Weights of a small mixture-of-experts language model, trained from scratch on English Wikipedia.
Training: a variant of SOAP for the experts, 368M tokens.
Below are experts of layer 8 (counted from 0) of a mixture-of-experts language model. Rows are named router (the router's row for the expert), up (a neuron's input weights, with its number), down (a neuron's output weights, with its number) and show model dimensions 192-287. Each number is 500 + 25 x the weight over its row's rms, rounded and kept within 0 to 999. Numbers have three digits each.
Before each expert's rows: a language model's description of what the expert responds to. This comes from a sample of Wikipedia text that the model never trained on.

# expert 57
Proper nouns for football clubs, countries, churches and titles, often in sports tables and squads, such as Chelsea, Celtic, King, Church.
router:533480510488456471483517531548451506543495502484491529499500480519474500477523541460477495479494520512501566509483449521513456495493523488464504490481511496511492539535471409519482478487525471495491498504542483527463525463489514515517512469507517499507527511513521463518523489463445507500
up0:524520501496523476493466521514504471520471518533502539507519496516523494508480512469489497522526473531497517501486505491492527486501466484484487493519471555467476515513478495498508540481474487466508499502500468443467513514509505500493499530537522539506521516512482489511518532486526472502
down0:528535497488500572552504505473494511505451484518436520498504502492479475539523503495526476502536438530509494441520529501514495469466469518478474489496494515489528490509495513511510517487555533467506515508520491461487531492572485539465489503536524480523494500507524526491481516525488484528
up1:474500546500468548546528461490468515497459491506551516519460505550471525452506482489480526513534496504517491559479480544489510478531469495467482546496508558477530542456485498510492482466454523510481540515526461511488483531486507498523511503526537497491481519514469478505519500537505478447
down1:493517501455500454473526508482468534489534504464508502498466499514531519500545483485498496523545521495519486469474515503523520522526473521533492473479465457525514480505497511513560468517499541531482520497488472476532472530512477482449477497518505523480484514502521499433485488498464499459
up2:509486530574475505471483494497469497474494535514471497530527482488451496540525451493498491507508475504504490496512504474494490514508508506479516556494519538501511521483527457520507438538476484532515530530516522536536447477527485492483467491513490544528502482496466496508506502491489471436
down2:518515495533485512512545500520551463535470491537485493499486523478551481513501526507523471519521475481520508508486496495506537461482468522525500477503460491466480495497495505499468530490520511494531493496509471497544495497507513450475494465518479457521524470476552493507451558513464535504
up3:491493539513506482499502493514474496470486493491525543524499447519537501490551560510479520499520518488521501464503489468476449557517513507472561501521504539524522500501481494540483498522559525509449515503500475530484540484527508500552455507489482490473496484484479489499490454529485527519
down3:485512499544523489550468468482534483483517498515485486470501420486494524542495528465550533543518499441520526496455488508450486444484503517471523514458509566489500514502504525518487528515539500489500508462542508514471511495506445532516491502498499504499479520481529491501518497495478532476
up4:483506510488475489490476560487456491499524478486451517487503486493475481548508524496446500468521528554503494512526496522487524501537496530522483491467519510503513448539514464487547471481492544497460495526488490514503497506502469467481516493520512511427561476491544504509468496496462502508
down4:503498476503515512520522482459477511496500488535493471501488517511527523518482489493462534498497534494484509493501505531515524496498516512478445511492489526528537497476509486516490540526510469456502542486487541507532504476473446461468448492530515483504503487510533495476503527479503445494

# expert 20
Short syllables opening or continuing non-Western personal and place names, mostly South Asian and Arabic, such as Ran-jit, Ban-jar, Meh-ul.
router:499498506501481477512457527484447510560483511481489520487518484514499501461508493484488477466484504471468475526531462496477480547529503522501514521456539446464482515559538454503476468508501507485468483473493479484481487535468521528536498493466454477473530522484494503515476495503516456522
up0:521490503475514530521479526493495498504463506432504502519466573480496555487542520531466502503512522522497512556486460472471486558474453534515517500472485460496511418496485489504468534485490489465491529507508511481480485510475502500517486518520462500520500510475529483522484490455518486512
down0:524500499492522513513514503489535508489469532459488482504467497539501502472534526498495515485463472542513511528479503501489483517464484507463491494522472503484506554471521498531507510528464451479537491488523522480468512499472495490507497493525463490483502542494523508530526538555515503554
up1:525500483446476532508503537479517504514471499534518505511497464511554515455570548466501456484502496504457492555501499506524492530503488466486496500484507498524428493507493501486487495501481570504488538506471525481525556506525486486495466502497470511519526503495531444452499503510520482528
down1:528492491541512487519479501504497550513510495514529475537469479503470533517470503463468480528537490511517485477474493500526455539513533484507476520562505506476539511516512514447486488497474517509516478523514460447456497532529511494563479509484502512507482463496507472495503522489535514502
up2:438500512503500504487500494480476520536488465524522485437530497512540473465532458484535489457508511554527499475499468479507473470535503461491488553465522518548514539516517499503504505502480548517500473529497467500537481482533521518523525507488472491487460512535495469488483512481514501463
down2:495469487483540457483482486455469505468509467492520479506510506503495524465480492465505497470470514506538500534476494484505501469486523489500558537489512549524521497545485502475511513535453505479479513509541542516478535495476474438493504494491487517502504534481482514479477490493493475491
up3:511460439533497501544501501530440468468473531449535506517455507530520481492513523469517505513545486533469513493461462514514516516441501459538541517510528518499525459555470498501497538541463508471459489501540511479506499524507458467523498470479467495486486515513449482494525490527504489442
down3:492490543510540508491472477512533473507563474556500495489464489499491487476515503546482533461505494481541493489484491478488448515451526498529526485500475496472489471522501496516516494516499440535513439503482483483525505467464534512481483482496544488502508513499514500498496499466506496516
up4:509459543529502503517504484487519508511458520482510517503477472513495500446507457484489517497516512492463527503481493521488449525507514501518542483495485502440518472497519519487528452515488516504526492508502518496511489482477491509521497501482463522511467513501501486528464541482481493517
down4:506512496473517527464502513518518486464483478467503490496446533509502545515471522509478539507553500524537449510509486495495482519487521494471521457524501490494511515513500486516512516487501489498504494522505464497491532488456498459510482554495504540512495513497454534514509468503465482502

# expert 15
Table pipes between numbers, colons after infobox fields, and units or coordinate symbols after figures, such as per, °N, ″W.
router:575470498517478516513471485535488493493507492525512476536513480500480484480528492465484504490435442472467507504498498546518526491473500463490495501481503500535486540533468498503461511501541534503522488489506479506472464516480514508562519465518495505518500478538476489498519566489484526510
up0:534542525545505467485515519512522535488493513480526506511477457503565519493535518538479506464537540485518491497504529451511511526507518492526511517530520478508511475507534464504436536482516484444489515530497479478534475504503495506520484514502503466533498491510467516451527491470505497519
down0:521498500531524497497483475470506496493508531501514499505484492545509479528528493495499529497548493457517536471496480485477492494496476499529489478496494476482505544520517506470518506499547511529528517519487469540477520544531485479522477519495535511501517488540454534501537521470467476527
up1:505500507454469532514499487507485510496527542501498486485539473503531462486526499484447582533536513470522504473502513512496463530501521498466491474510518449536469551528470484527494496494488521517483494507524488534519502510510458510466460523506546532526479498488476473493538511498513550509
down1:487525487473545470492497510464513474485529503519500466489542496497477489490486472511523519485504467469511492503484513510524506560495496482469511495493490480500504465457485489458488491533559497512483514504521495485466511520505497527490468497502536462511498498484511519471558439491502478468
up2:539510467481492512498493503557481496465482475471550514461510469508461501515502484563505477468476490517486470490510536464535504467492488537476493501538528479519492492503503472507548543528493508499489520470458514504450516539487500559495515518455473531543497524555451498514492523499530463509
down2:462467505486493532522501461533495492503502466498481481532528490517498500486466506502530505450539498509502488497489565485484528527473496539516527504510466539514467483486495521538510474534485480518485488444510506557524484503529447491538496501478509522453490514504510533540447420525479485483
up3:553460498513491472504439490482504493490483512523458472498482484486536511512543508520543456531500482489507486483509474493531455496500523497489476513574504524517473498455532528500469501512492504526492512529508458497482529520463474527498539501489471518477480480486476509522511474512530498528
down3:495496547474532542513495526479506532507526469497541520490483472502508459541470507483529502475500485467561520524521509548514503521504499475490493516463495471540501534510498542460487434485481465521476530502497518565492537456510519517495510551520527512489456499505497492508510529517476503487
up4:501480500478459505484503456482520517527491499505495514519526488512471512519518532534481498534530523515497519501486485471453470481509514529484535470546523488470471538419476532513476549526491527549512502516491522515483504504477492532532489536489498481508499510497450484553490518482557532550
down4:524480531483463526520529480510504501537427503479494516455480522537541510460466494489471514508551456511514492511463503485543494501518507502535565510496528500487462512482490523493551548464533456524513462506490491510480513464563501523505502495479490511442502477460455462542455464487488492457

# expert 46
Adverbs and degree words such as well, more, often, relatively, plus -ly endings (mortally, hugely) and year prefix 20.
router:559510505469495479499521502516482500511491456528529462529498492543474529510508485503474531530489546487421496514477485509496494541484501515464478507488523475484483522521499491536540531505490527537476492506522487483515445547479530453540467501451487527489517500549484452490503501507503524492
up0:489499495546506483494528482511487506490492491482525506514487495462544474515548463540545507488475511493513466497502532451519491488482509497501469489456552496563481485520506479494501510511520502488491494476513494524519527524503452470466502477537497550509469528441531494473477463472538543504
down0:487448529533502472509474498491500481473538514459530453547460535480512545512541515471523514468490511495523487484531531505514485552517512503521492519515519505514471507470515488495531491453514497496526538502487485531503548497481500501528468495510516545494474504462499493511497466492478487524
up1:494473486483483457481526493539480517519539512497494545481523457503467488465525498460476503499490496495508458473475500469497525524520417528532541521551530488490497507537498462497483484526464495474454518514474520466520495481502475521513532487478479484474479477526520483539542488498550500485
down1:476535472516522458464505536497530482501530512489509498485508547470459496511513541519524454499498498509507448536522513539520518490466535478492556483516523492459515503487470479462490487486483511525471496490508508534497515535477515449447509514488539514471503465545552492559503487509496455468
up2:470544497501502528501514519496467457531504477567514504532506465508516514491495591498513528512475493489473525525506504517512505486568497473475482522539519514486525487461509495454500507506517483492473501456517498522497509511479513548531489487499499516447507487456496485525522529548504488494
down2:445523470504493519475494530541490512472496478502509515505504499466474451498531498438464543505535537472547523504477490484479470511521448502499488457491494526476424522532472496489493465534494524535532530521548485491476522524503502482493531487513522523547513486543499469527483500487497507507
up3:470471516495517496521481498485498504556486470511507496473553488498508546527513480509529524548485496559516479498492480518492538515512479495485490491502510495506497556502494443503458506484482501549489511509516496497527461492499492507494493487487501497520489461481473455513480523545489521471
down3:522522460499504514505496470504497523521499478492486499495505546499487504459501477491492508485477478484495535524477457497504485514551460507507478510526493539473511473535538518460489528492499478492499505497462489520486504540523498483501543500443477480437503531512513487518507514563522467511
up4:531513539477519526543490491469520492479470517485494442486505486522514533504508471485502499494502453483499490544501512509473495522538513491517469546501513518452561529570494475463525495493503524522460509508491486493554523480508532464555507486525491503455474467506526471500450517460474471509
down4:510516522479492504511481507456504525484496506460466468444525476470492493513508509501504469494454535482478477530511503495468457496524502497566480513541544487496508496518519545468513474488508495490512552541506541493495479468420519510480499490492517505492518458445520535511490490542517499501

# expert 58
Mid-word pieces of Slavic, Germanic and Nordic names with diacritics, e.g. ię in Świętochłowice, fü in Bundesgeschäftsführerin, Gö.
router:506488484554519431511489530526506508498511453486483467545518555524513506477522499477499464504487485467476517508485515554536496534465503486516554499488508520510481506482458465520523477516476485464474488501510465533492448499516499506514496491490465497481541524555503479490487490502508511476
up0:508535540521549478477479552481508465526479459482492535505458471480495508474534500512443500474479472502511486456512477510527486490548494533470511523491497495501494551530535518489478520506474464517493524536535491518486482502504508471453499516503508517491529502500489563474532480549526534527
down0:494453510477518489491469498495493519476502505501526505492494474482521473527538473501519534485495463505498524528540475497504496499505480508504492486512479491535496489477500488503486534487487534493453532527498489543556473496493522482520488503479516478490508485467502547526459516522520510528
up1:477470518535472534537466533515482495502517458529499466516507517510495491494487494488510503495545508486511525499461468492520515529523464461473528522511489592478501471493456506485525546513498490483530502497483551499480486521444501470498507469489491472555509521490486500552504502507500512528
down1:485463489506505490500491508484494508517500497477528488507517503506521505518494526470516482540525476487494530491451506478518499533505528481500481543523502498472491488488449547504489527546503532482529511527508500499505532492487501460519511491491542491491512497460533487465462516486481497495
up2:485514479481497516473512472535508450531508539510517486463511493514485475491525525527490501526508510559489519483532515505503504471461524499448522487488509495507513468462495485515505462444470468502453515478437525467535515514521478484489499516524461533515490466488472428489452503518489472544
down2:524530532493461473483477541521498486483483466496490501492485519486469487502470506504533492483533482515502486481458504525519484506502533526544499513528517458494544539495518522517539544518496467514546515501501533514517531502503512513532506492513523552511497469526499526488513531454514497497
up3:481514499515532493516473554534467499510568493483469464501514530536486516503508473490446490515520556511435500506471468560492470525494521535483509493519542493477513527476490483507479519544484450495507496513477498510482479490510537512509527523512515491516489517488507492480493497491516481509
down3:452529474459455529473493537518542516472482516547507524539496500465496501510516521528498522557475499543456538479505496481464506514444489489486490478503501463512502511513472500460475524496497500522495515492477475519470516527518507515513491514502487524488518521487524528493475509475510466553
up4:518499509522504520527453476522459525471530489499462486476483489497488518463503501470496551480484501540518488481503536522521519474483477480534516509507506499506467521492494475479525509528464494487572527492504477496513514492480459520457563516503537574494513447528463527472502483523526465489
down4:488489514524480512562516483542460433531485472506481506471472488456483499497524491498474512508491489518502468484486478495524469538483541488478514528515518558504541454478538502497485521512543488518507501493496455508498486482558506489487513523545545491448504468483495501500468481520511451496

# expert 32
Opening syllables of surnames, given names and place names in cast lists and tables, such as Mill-ard, Mess-er, Land-enberg, Kar, Mah.
router:518451504512512447527463498502463518521528498527516490525530521512497495476515515487474525504510505486495511550462509490509512514474508476506525468485504491506494501532440424554500475472456471497509469495515465504486519458523513510491473500498510507487529511503485513493498496472462496519
up0:486462524542473475467506497539491450492475555538460484483508473524529480496480510502504506483561470516467483543472519492527531523501551478520529496484529530497487483570476478562485485521495515517486489514491496486517480509470512511533525496456457453480478526471485494457508545526537478446
down0:507492546449508470483477518495477523489485525491500458513482510492529475527454508504524464466483501494497469513465503490498484493518569543480501474533516511475501490471451478496509454525502531510475491468534524517544511453463532459492518459522491511446514503522472495467473489533524512520
up1:479483489549507520483504500520525540514526511516523495490524499520490503481500484528471446461466538509485477481545478468487555494524496493522526473472448485546491519527502525486508473490482484480520545487495504465542520499465473546510520514480513528486476478510530516464457508567458500501
down1:527494504476480485468501497451491515498556518491467506509518509484437530507505473503465502485482534517505531451483470526466507500560509513490513510491484547511533493480486524500518518489528477531455556522522529513493511470487484481536468493498510513512500488499482512537497476497495451497
up2:523471498534503488500453524488490503499536511464516502492502479493489469446509548525508438524532477520495506529546477486469534501511503510475539525522533498516519524495477508501539505560491485535475520516499497556513564482488489488497499528460535523477447524483501519549542497538519515527
down2:510527488478523504518488489524495542502550499486489495498481501490515487498489496519505497504500490534451496541497488515474501519513535474508542528533494464470543469515511516504432509459523490525483511512506436522531505495492491515482473518504497455474536497481494507490473505502506511498
up3:509497488484475513512521500495468477530529546500496525504521463506512464488478484485556503509494495504537542519455455501474493551505522475502525519495546435492474482499512535496490497531532488479501484495487494476504498467547533488454491510493472441510485498535497515530513511521491485505
down3:510473463494525532518560518481480423500474498500527500483497488532541493511479530510518486512482452498464492490483536503504505515487485472488506534500460483492476500447513449455479540496501493532490484490541472508445515500479511475486508433496485479532481512513483516529478484526516476516
up4:485503529513476471521496482475511506467534528521504497537507460511467558449456542493528515443470493498449443508481485481516517520519498493459481502465524493525497467520468511488521500458476531491504497485520536485463553502478497467527440515546471555532563532490470506488485487498544512510
down4:510481486518494540513518501553473490498521502459502528498487463508505525494507539451526531496474532481519482512460502431513533550490443431474528525486488496470469466520434528503461514516488499502499508515539553530496471497518503510524480520506507521505514483495490476534510563476493492509

# expert 43
City, country and nationality words, often second parts of names: New York, Los Angeles, Chicago Review, Indian, Syrian, Ottoman.
router:504489502506486495527519483489482510551507533492496510539539473526501521480489484516473457520474505445507517482507493491479494572502472536511479546478510486508529506518481462542478483447503484479514517499509505489527514512466498492509525511489453537499570565514493506540466497500494504481
up1:491492504512490525509504519536517453514533492522489509511492516488534503521489515516460510496509529486474467446468522525478519512512509468534487478491525510471554460524506439475500510477503495459494509498524478501468522495468499525510465482494473519478456505541475499505464488501504501534
down1:473500511483505509442492504497476488486492480523498474516509509515451507501456520510497536489567517497536459505461500536568484537492466481491519490497510491500498498492525498438528507542527516492468518518488451513465492477514524498512542518518533500514542490515499478546510502490480502497
up2:501483475501507498485514494520470522503529484487521536494501526516515521482498484488502517511470501473486469489488454480502509475449499489510450499516486453520487526456497482491508493504494538495526471514486519509513451468501478486508550510481496510519510517535459501503474502533546487510
down2:500525535492495563536497497481531534463491484544510464515488495514562510459542455498525513479506501491503540486508456485488483504466511493522478486490523494534512492486469515510448462473493490517461487476477502469483509492471495434500502442487500573533525535492517492496520497497510443490
up3:494497524511505557497491522496518478493525522442522470518510511522435504483502505530505474526493478493463510507486503500519557515476516522488521514521474516484531512514517494548498431462501492475521495490534498506472509503480482524480502485464538500502476528469468494491518513521459455478
down3:492489506520539509487526500489528497504486477480492470485549476486538497492466526493476447517471486486453472508544511513526502547517447523509514516516491508503513526473530503505484513520485453486516526491511507506522509523495472510512476495495499493493485495494524477500521495500507515479
up4:478438520532462512523486458524476451438479531489537480463535483496511502469515501486546529507487516462456494515500489447475489512502476495481516515496478489524524540468528437486523491524456540522499500488463503482496569511468532471501504524498497520483553486467511472476515451469532499520
down4:483516512547515474533488491489488500486496501508492500497521482499520518504524495500505480498495502507489549530524529498467516513515549476485454511478482527496519495484512492543543532499467512456526510508514500521532522486489471507505521529490467512530467457497500475494503498537476496481
up5:474513526503493524453483487493480504496503534455496483466501457489474502481494527468536489475510484563496537501497503488476476517556489516507514505511506507488484481475483494513497508513503517500483474511473521499496488510464515498507473553486467475500503509485506536534518522460513486510
down5:509502494509476499467566491519497521464507505500490535515510466512522539477512499484506492553475520504475503458539538514498489534494474525457511482527487523513507472524484492509478521505496492494517502472561533499543481481496553443512511501486524478500508480525503512520477535496485496538

# expert 56
Prepositions after nouns and verbs, such as of, for, in, by, plus mid-word fragments like for-nix, ant-id-epressant, Bio-in-formatics.
router:496494520514509527479488534507472535525525479527519469519497555515503482511570484518497472494507468504492491505494496516474472487496487507487495471505460493510457525522476510484507539540483537525490463472484447526533502457476539478537504499506506514490568515496490483475535489506453475526
up0:508502513490512479474479516520466521507513481494498516519487539474521488479563506507476479545502484498455504478472457518488482506468522495496484523533517497480476507517528487488549507517491514518451471507504476504468513512499475470516545490514480510499485513505506488517540495528510488470
down0:492533498507479506506493455481528496548458516520470502495532477519497514448485537529511500498488500505470469497510508475516484508504491492520513485495508499479479446506538530516501498536473486531507476476479483434506508500484477542489508470465528514520527470514473486453479477487506533474
up1:476480443522482455460522476540501486515506487446546503479507523496477513518511500487476520510512499469479480490462513505507457531452465447467470499475522488498509468500531485506480516499513476524476476477502502507448503540458498469531498484457524491498512467496506528496534512494544478514
down1:469527516484438504524475516457500534524496460529504565445500499489472480457510483510536539518510508511445500540511505498496467504484536501476512486518502566511518527477466511513474534471483489546498538532489491504481467513497484474488497526561475473503460515528533506478515501461479480453
up2:482472499495522515454480516455490564471440524516521488502538564514482513519515552535479538516482515521504495546479543527528481485470456492450464466469476455512492510499520473498494508486490522529465512508496461514501491537509504522454524535499508500490500531497485504503489515502490477487
down2:523452507522471488519506500469469512472530498531474488502541437483470536525511477489537477503518495489520508422503499515482464490527509473468514503466531480514492475496493490486486478506527506488469526515490477506484484472522527526468510526475490448515475485502550471525506545514465467498
up3:484526505494535493555443513473476492515518492527488475507511493507503469504558511517532491510485523452509527507499457499511494475495478480459453498515504524466480521488474542509495473498482520506528455496543510528467503558474490516506524563524527524436500531474504515488499467503471483548
down3:449450484491523493474517433470484523483535516506537514496491535532533502470460522482470491463529475487513567480492492542471542485516485468493538485481497522531516470486478538502530475541493478491522482501500510520486452471503506472454471522508504529493524534543517459481514479507549480484
up4:505451488454476456471530541538471543542500511523470525503531483504469479496483507532535491501523519538493504547506465478463534459496511487475559521495528479518538509481518505506479520505501502498480494495509533506513519514494488507483504483506504529510500480518501481515517473560512544501
down4:508537485492493507498459477495495492474479502547511520471517579509459529518482525515514469483526474444519525505530479485471532531481508534502528485467493510480548505486475477484529512487505494471489456507458489505507464478438479470514495497552481469493516477521498499516512525469485496496

# expert 29
Digits and numbers in tables, scores, vote counts, percentages and goal minutes, such as 0–2, 48', 78; also abbreviations like DF, Jr.
router:519513539535492459479460496541495496527463513506476463526501486507511483524512542493453493476500478527466488513527510521501446520486510507492535498536543521518502513507491479491536487523494512545472511496485489483548505463520533505525478485502455543508508512532471489502484525492513500565
up1:516537475521545528494499509494480518498528510530521511495489551512463485499495484484512479470559529550526464510520478488492512524550490512498531505569518503543520464526477484504541495501507516505517486478490465540496514440480462523520504519470535532511443482483504504500464484471538463484
down1:533495483499497488496471493511544505525463472451504520489492505482503486517501509462553547515525475530471492498483536496497494468518514538522506518488521496479480479496516480534518532518490512527513478502507465532496498509519484452501499489513503476543495559532519504557496546565508503499
up2:503516470491504482500482506496486523494492488536511554517475490549476524535504504509504513525518476545487484496515473545500500445504505511551484486473452525476518504491472486519562523504489485522494491520518484491531529533485478461480502472482524510490500522492464468471474468493458515503
down2:541493502507504505513496516502496545504452486519506515506455512515502524504478509537443488528519483499520493482506521484516459485501519521529500513461533470496532544486478512472511497508463533485534509497514506463474520475528470540532480514518507502493538555489478428504487487538540498470
up3:475549471501515472482481461489543497485481502493552511479542510475541516490501481472513457548530487509501505513479476509510464548461507544505485525536446473494473503546487530532483476510481493457497529483487460533488498488529482477502495504501503483507505497511494541485531495524539556518
down3:471485500505502484472498471483506459486518480505482503504493485482531493534504496488516474539505498485470496499510485488536441516532499473461492498477535479501472487528522477526466433468488475469462498457499518536498520528507525541502553479496484503489488480526511520474499505486464468523
up4:500481528459506541487515466519473513506508482523532487482503457477480533457518558500493454481432508539433492492557462560510455525450514515504467540485508505513529491512499513468528515537481487489473485477504496482441445476487461535494531461523530515500523508541523485536487511488514508523
down4:521467491501505504469519543470495503531536515506460474516510502501534487484510547523538501497480542516472511483505475503465519529489487470472460509485486522477497464459511478487496473488512524529533523562529503519541547459522502511511493433549493473492466520481507536509511484523480530487
up5:471506516444525505488462486513506455510462488511479510533479545488462527537494459494503466507516513549485537533472527475543489552511513485502539493474476521484516513483524525469524468506486508471506493483509510496480492524464420486510462497460526494506512493509472495470487508488534504500
down5:493493505508507528497498449510518523529481476503473470509516491483479521527533487508496475497512501482551471471532482498501476487561546518484487505485518465552518524509450496487519494491479549496517525522482529515497485522498518487514484522519516459512479527506529477515484480500476511458

# expert 55
Romanized Asian name fragments and CJK or Thai byte pieces, such as Y, ō, gy, Chan, Hong, kanji bytes.
router:498503506538509451468513516507474490525512489458513494535531478541477515479490485508503543474482498503446544480525529531478496539529489516505558505508509478498472470519452474534510488520480494513490455481507506505524498546512507468509495471513409499459536550502492510519458519479490532500
up0:490518473503528527492557464498520483515453478510523513517473527520488501521568487507495497493514475505440486559496493500497492477509524495516515496507514515511519470517489496519464534474488515545455490496514485497468518470468465486507501511551519534501489450494489510490518532497510497541
down0:511481501526536483499505504478490512532509525530520515541490513522519497519469490480541513528493509486506498533485452482476498456518491503509521481476500505528525494493506495497510485517498528495465505502466498505474515513523499538485486510459512518536477540490486471500509536463473502547
up1:508474506517481467477493534475521532512521540515466459531519488524491515495501529521508509459484509484462472491489495513529464524546487458468469529504443460508536537521511508478498517507501464520476476539517506493531473510474440518495546484473520500511483468516512482536506475507525487497
down1:478473489507524487446502514518476483499516497458510511506542480475513519543511492510487537509468486490483517488490497517510525499533472464521450522497483498503513465480492478537484512479479518490515501536506501512447512532512512572483492499526489488502492455478477485492491552538499441521
up2:533508442520517498466458481485520517476530483500504513469544462548503497511458497514482548470501496526485507495485496483492448532521502493501452482499474488518489521500513470549471464482520497492499513511472488481436537468500504480506487496471510492482468522517491459525505516489541482499
down2:531497516526535535481459469500472478471484518523502468522499507481492547542491484497488513461502485502517505494538510487497487513542553536479519496514491503501482539519521483560521515531535521451521476481486469477490531483536500492482520532487492513525526479455501497517502521499474486503
up3:531479474487490506508479477437488462509475478437507525525504475487504478485475502532520535495505508497489478506534507472475513505505502490543539514508491492486483473520472523515541484499500493484461487451478536512513517522473542517494475497444437482451538570498497506544472500513485497554
down3:438508480494502554471456503502509505516537510501485497476465529488500534533515490511473486479516482532486480517471542533512577500500491478484511501493455489526509507569506527483512513527513462492486521487489494507506501482486464493492500494510518512523520477504514537471487499481505537541
up4:495526476445508462448477500516494504508522490537497517464488531481517519510496537524493517446492487532465504499496524490518514455523508492468531450488449477462483538506442476475509548490488509466507498503547487488523552491515531501499503476541528522509500534455486519468472533501478471506
down4:525497498495481500500519520491462535515503474502488498529483473472485489475515518458503529466545507536480508505527530523502449505483490511513497509485507532486509496497430509507464506504521491523541488509492484540500539457496468497513492483488481476503515492485512503486464532468504504487

# expert 21
Single capital letters beginning a proper name or an initial, often in places, people and labels, such as B in Bexhill, R. Sokal.
router:512511510526566520509485538515471537527530476467495478556511531536454497551504480497502500526492472531489496506497504481501469492491479519470489485489496495505521525506530520480512529495519505528499484482523493503526505481514514510504505489488455469476520488538517502496502478493503525512
up0:511435514483505476552498480519475483476491506471497543460534536501484557488496512485489529510520562487475510507488537494542515473514499475511503440512451466492532454499512488505493508494483472469520492530498490568545460525567514453473497497553481492483515504494503495506493519515497521528
down0:453527500501518525512528481483526510518517501503512536498515478471543515506522468479499469510497510461497505481510507473478503505527496468494433501535500524458488470490490499491499553435451539536489438497539493478511506504517536490498518512494505505508512534508495543493483487513519481506
up1:445494515487475493518490490517479539477482485504528541506554507506484481467491495520508526465481518491487514461496494444493507547522465511526495477505478533477531479469525562510515480464511476510508513447492501519478548505506503503500494502474476532506496533481544491495535488486533492535
down1:499477516519513466458489478524497494469468476465527462470504510474536509515499514497515488492492483550493482494510539524495508527500527477474495521497483510474517509509480521462460485511505470484543537508470501550511458500489481484480556485459502530452511501492497556452532479451497521496
up2:489487527503511498525495507476504491534492454490489505528478546527469459534480524481510504470530487496495485514501503492456530490519465453491506511484479478518498500457515540468481502495490507460509491508495473474490503498491488497529514500514487460532511510443500503527495510517497506565
down2:486470473529510491464456503574459520520506504536534426476485533481495543527485530508510500527550538501498466506485471493519500559499465456478466503506510469510497483472505485517585497531471547530478498504451451460568525510543515470513490439454507519511537471520521454465453530496468485478
up3:480461507509469472484530459533471525526494489484524511467496434542483493522479502492519492486491502521500503489490542486480480482516444484489488517498516543454473478547527494486498530488509480469511469477487506495477483483492493444532502487519506489540510519508537511538490487532517518505
down3:518469513476493468529536523431481482480533556478523548492500506520505525530482523486505496490573454487504497484527492500510506450517518543521498539500445507482519528502495537497476463510499495529468506494498468477498559526470484473512497475479494507518530460500497506483520537501476517486
up4:513509494514507489515514492504441459456478535493557456501486510493555518508505483510507558492500476503493507503485509444481501509500465524498491519500505510467498490501522510460435559516539484527452507510537500500527491483459505454513511512529498471524487491524511522502495531486525530493
down4:461532538465514518503501508455504519502507499510496497512507488493509509501459505473500489483515512525463523531472476496540505478453492549488498525487539478519500509482506513532489479540526497478466491445482481491556465479457519509542496487497526542501529505522509434508482464523475504500

# expert 8
Single-digit and small number tokens inside measurements, coordinates, ages, scores and election tables, such as (aged 62), 6–3, 4.7.
router:538523541552514459510495478561476475548477505495506463493540516477459474536559528493492516552463511473470523508509504525474479516460494525497548562518454496508519468530509485502483515530531531544493505508489491502494492525496509516510527482461461512496531543557502505503447474462501508545
up1:532490479511555531542500452522464484488533459472480498491474477508476487515496452503497545488474456486495509499520502452512498482481520479477503430466487483500498487467499543527507495521518530518483526480555465513499499467498495553503469543453475502505448470447501437493494521485529502473
down1:499510507510529525517484427525484526422511489496558513503535508484518530491499525496474542457500497480546556512479497464482447498493481517429547474478473547520503488485496488531529482427515503521513521533503526514474489479463495471498512498494497506521515444525512516519518475502472553564
up2:552462524542481499506499490521465527490481508507518506510508495431463486496529534468490503528436455525512520485515489468527507521516509534554515453518509494474466512512534507495519504517509520517496477510477471518486487513500481470532470473511489486477518472458503489515496494472490457512
down2:480516474494505473493534488511531497526498477504502494462534561505476460472485489475453518514497488493531530512488540530494472482501469490451465531444537475461536505521497508521486489482546475490522488507477508526492496505520500520487516507477516485538536492467483542497483468531542499492
up3:445470503560548464511470509491480505473458499494442476488502506538481502523552490475518509506498526494524476504466508540463485524496480506506483506494495496501507503478511498459483528495479550554495505489522491529529488482440487539496489520496517557488524490516488533493461527496451506495
down3:471442512458509472544454481520489486499482514503492536508453462536500485546487499460554479500509527487517470524489560510513494524492530543475482540534497497485551505483469489521502465485480490547527534477531527560501487527507493477490494513534512480504493493488474512509464507462491503482
up4:518502496499520528494472465502481499447470500452492477521529495500511495501514559498491523515494476452483524511464559515477496499496521477456464511522518495504499484529498507538466466505507471565530457516484545500491485470513489467523505472483483485483479526495507463500459491486517500495
down4:519524488454542510521445530507472491487539559478491509506500518507457545501478530491518499476480466505507517474523537540526549503521499496510499497494511503562528477504491475455531498477502523482510483482482510471515494528531503539501460501502470542551482513514527512506510524515478507531
up5:522505469507525501484474473522420502487517513518450509517532507528478507503525520481531530476513505477460486517531491502475510442511481472508508539494456498511464538486523470496446457493505487490495496502507533515519466473477485513507523538533471535483474462494527485539480495479518486481
down5:462508484567490528481532509450511492487523464513537503511505506458508511496490487477507454539542462489480508485489478500506493518460483541528519508489480520496526527505529486497515483504540490498507460515505487493492487446509530537514508446554496502475517546529516510504500499509474501508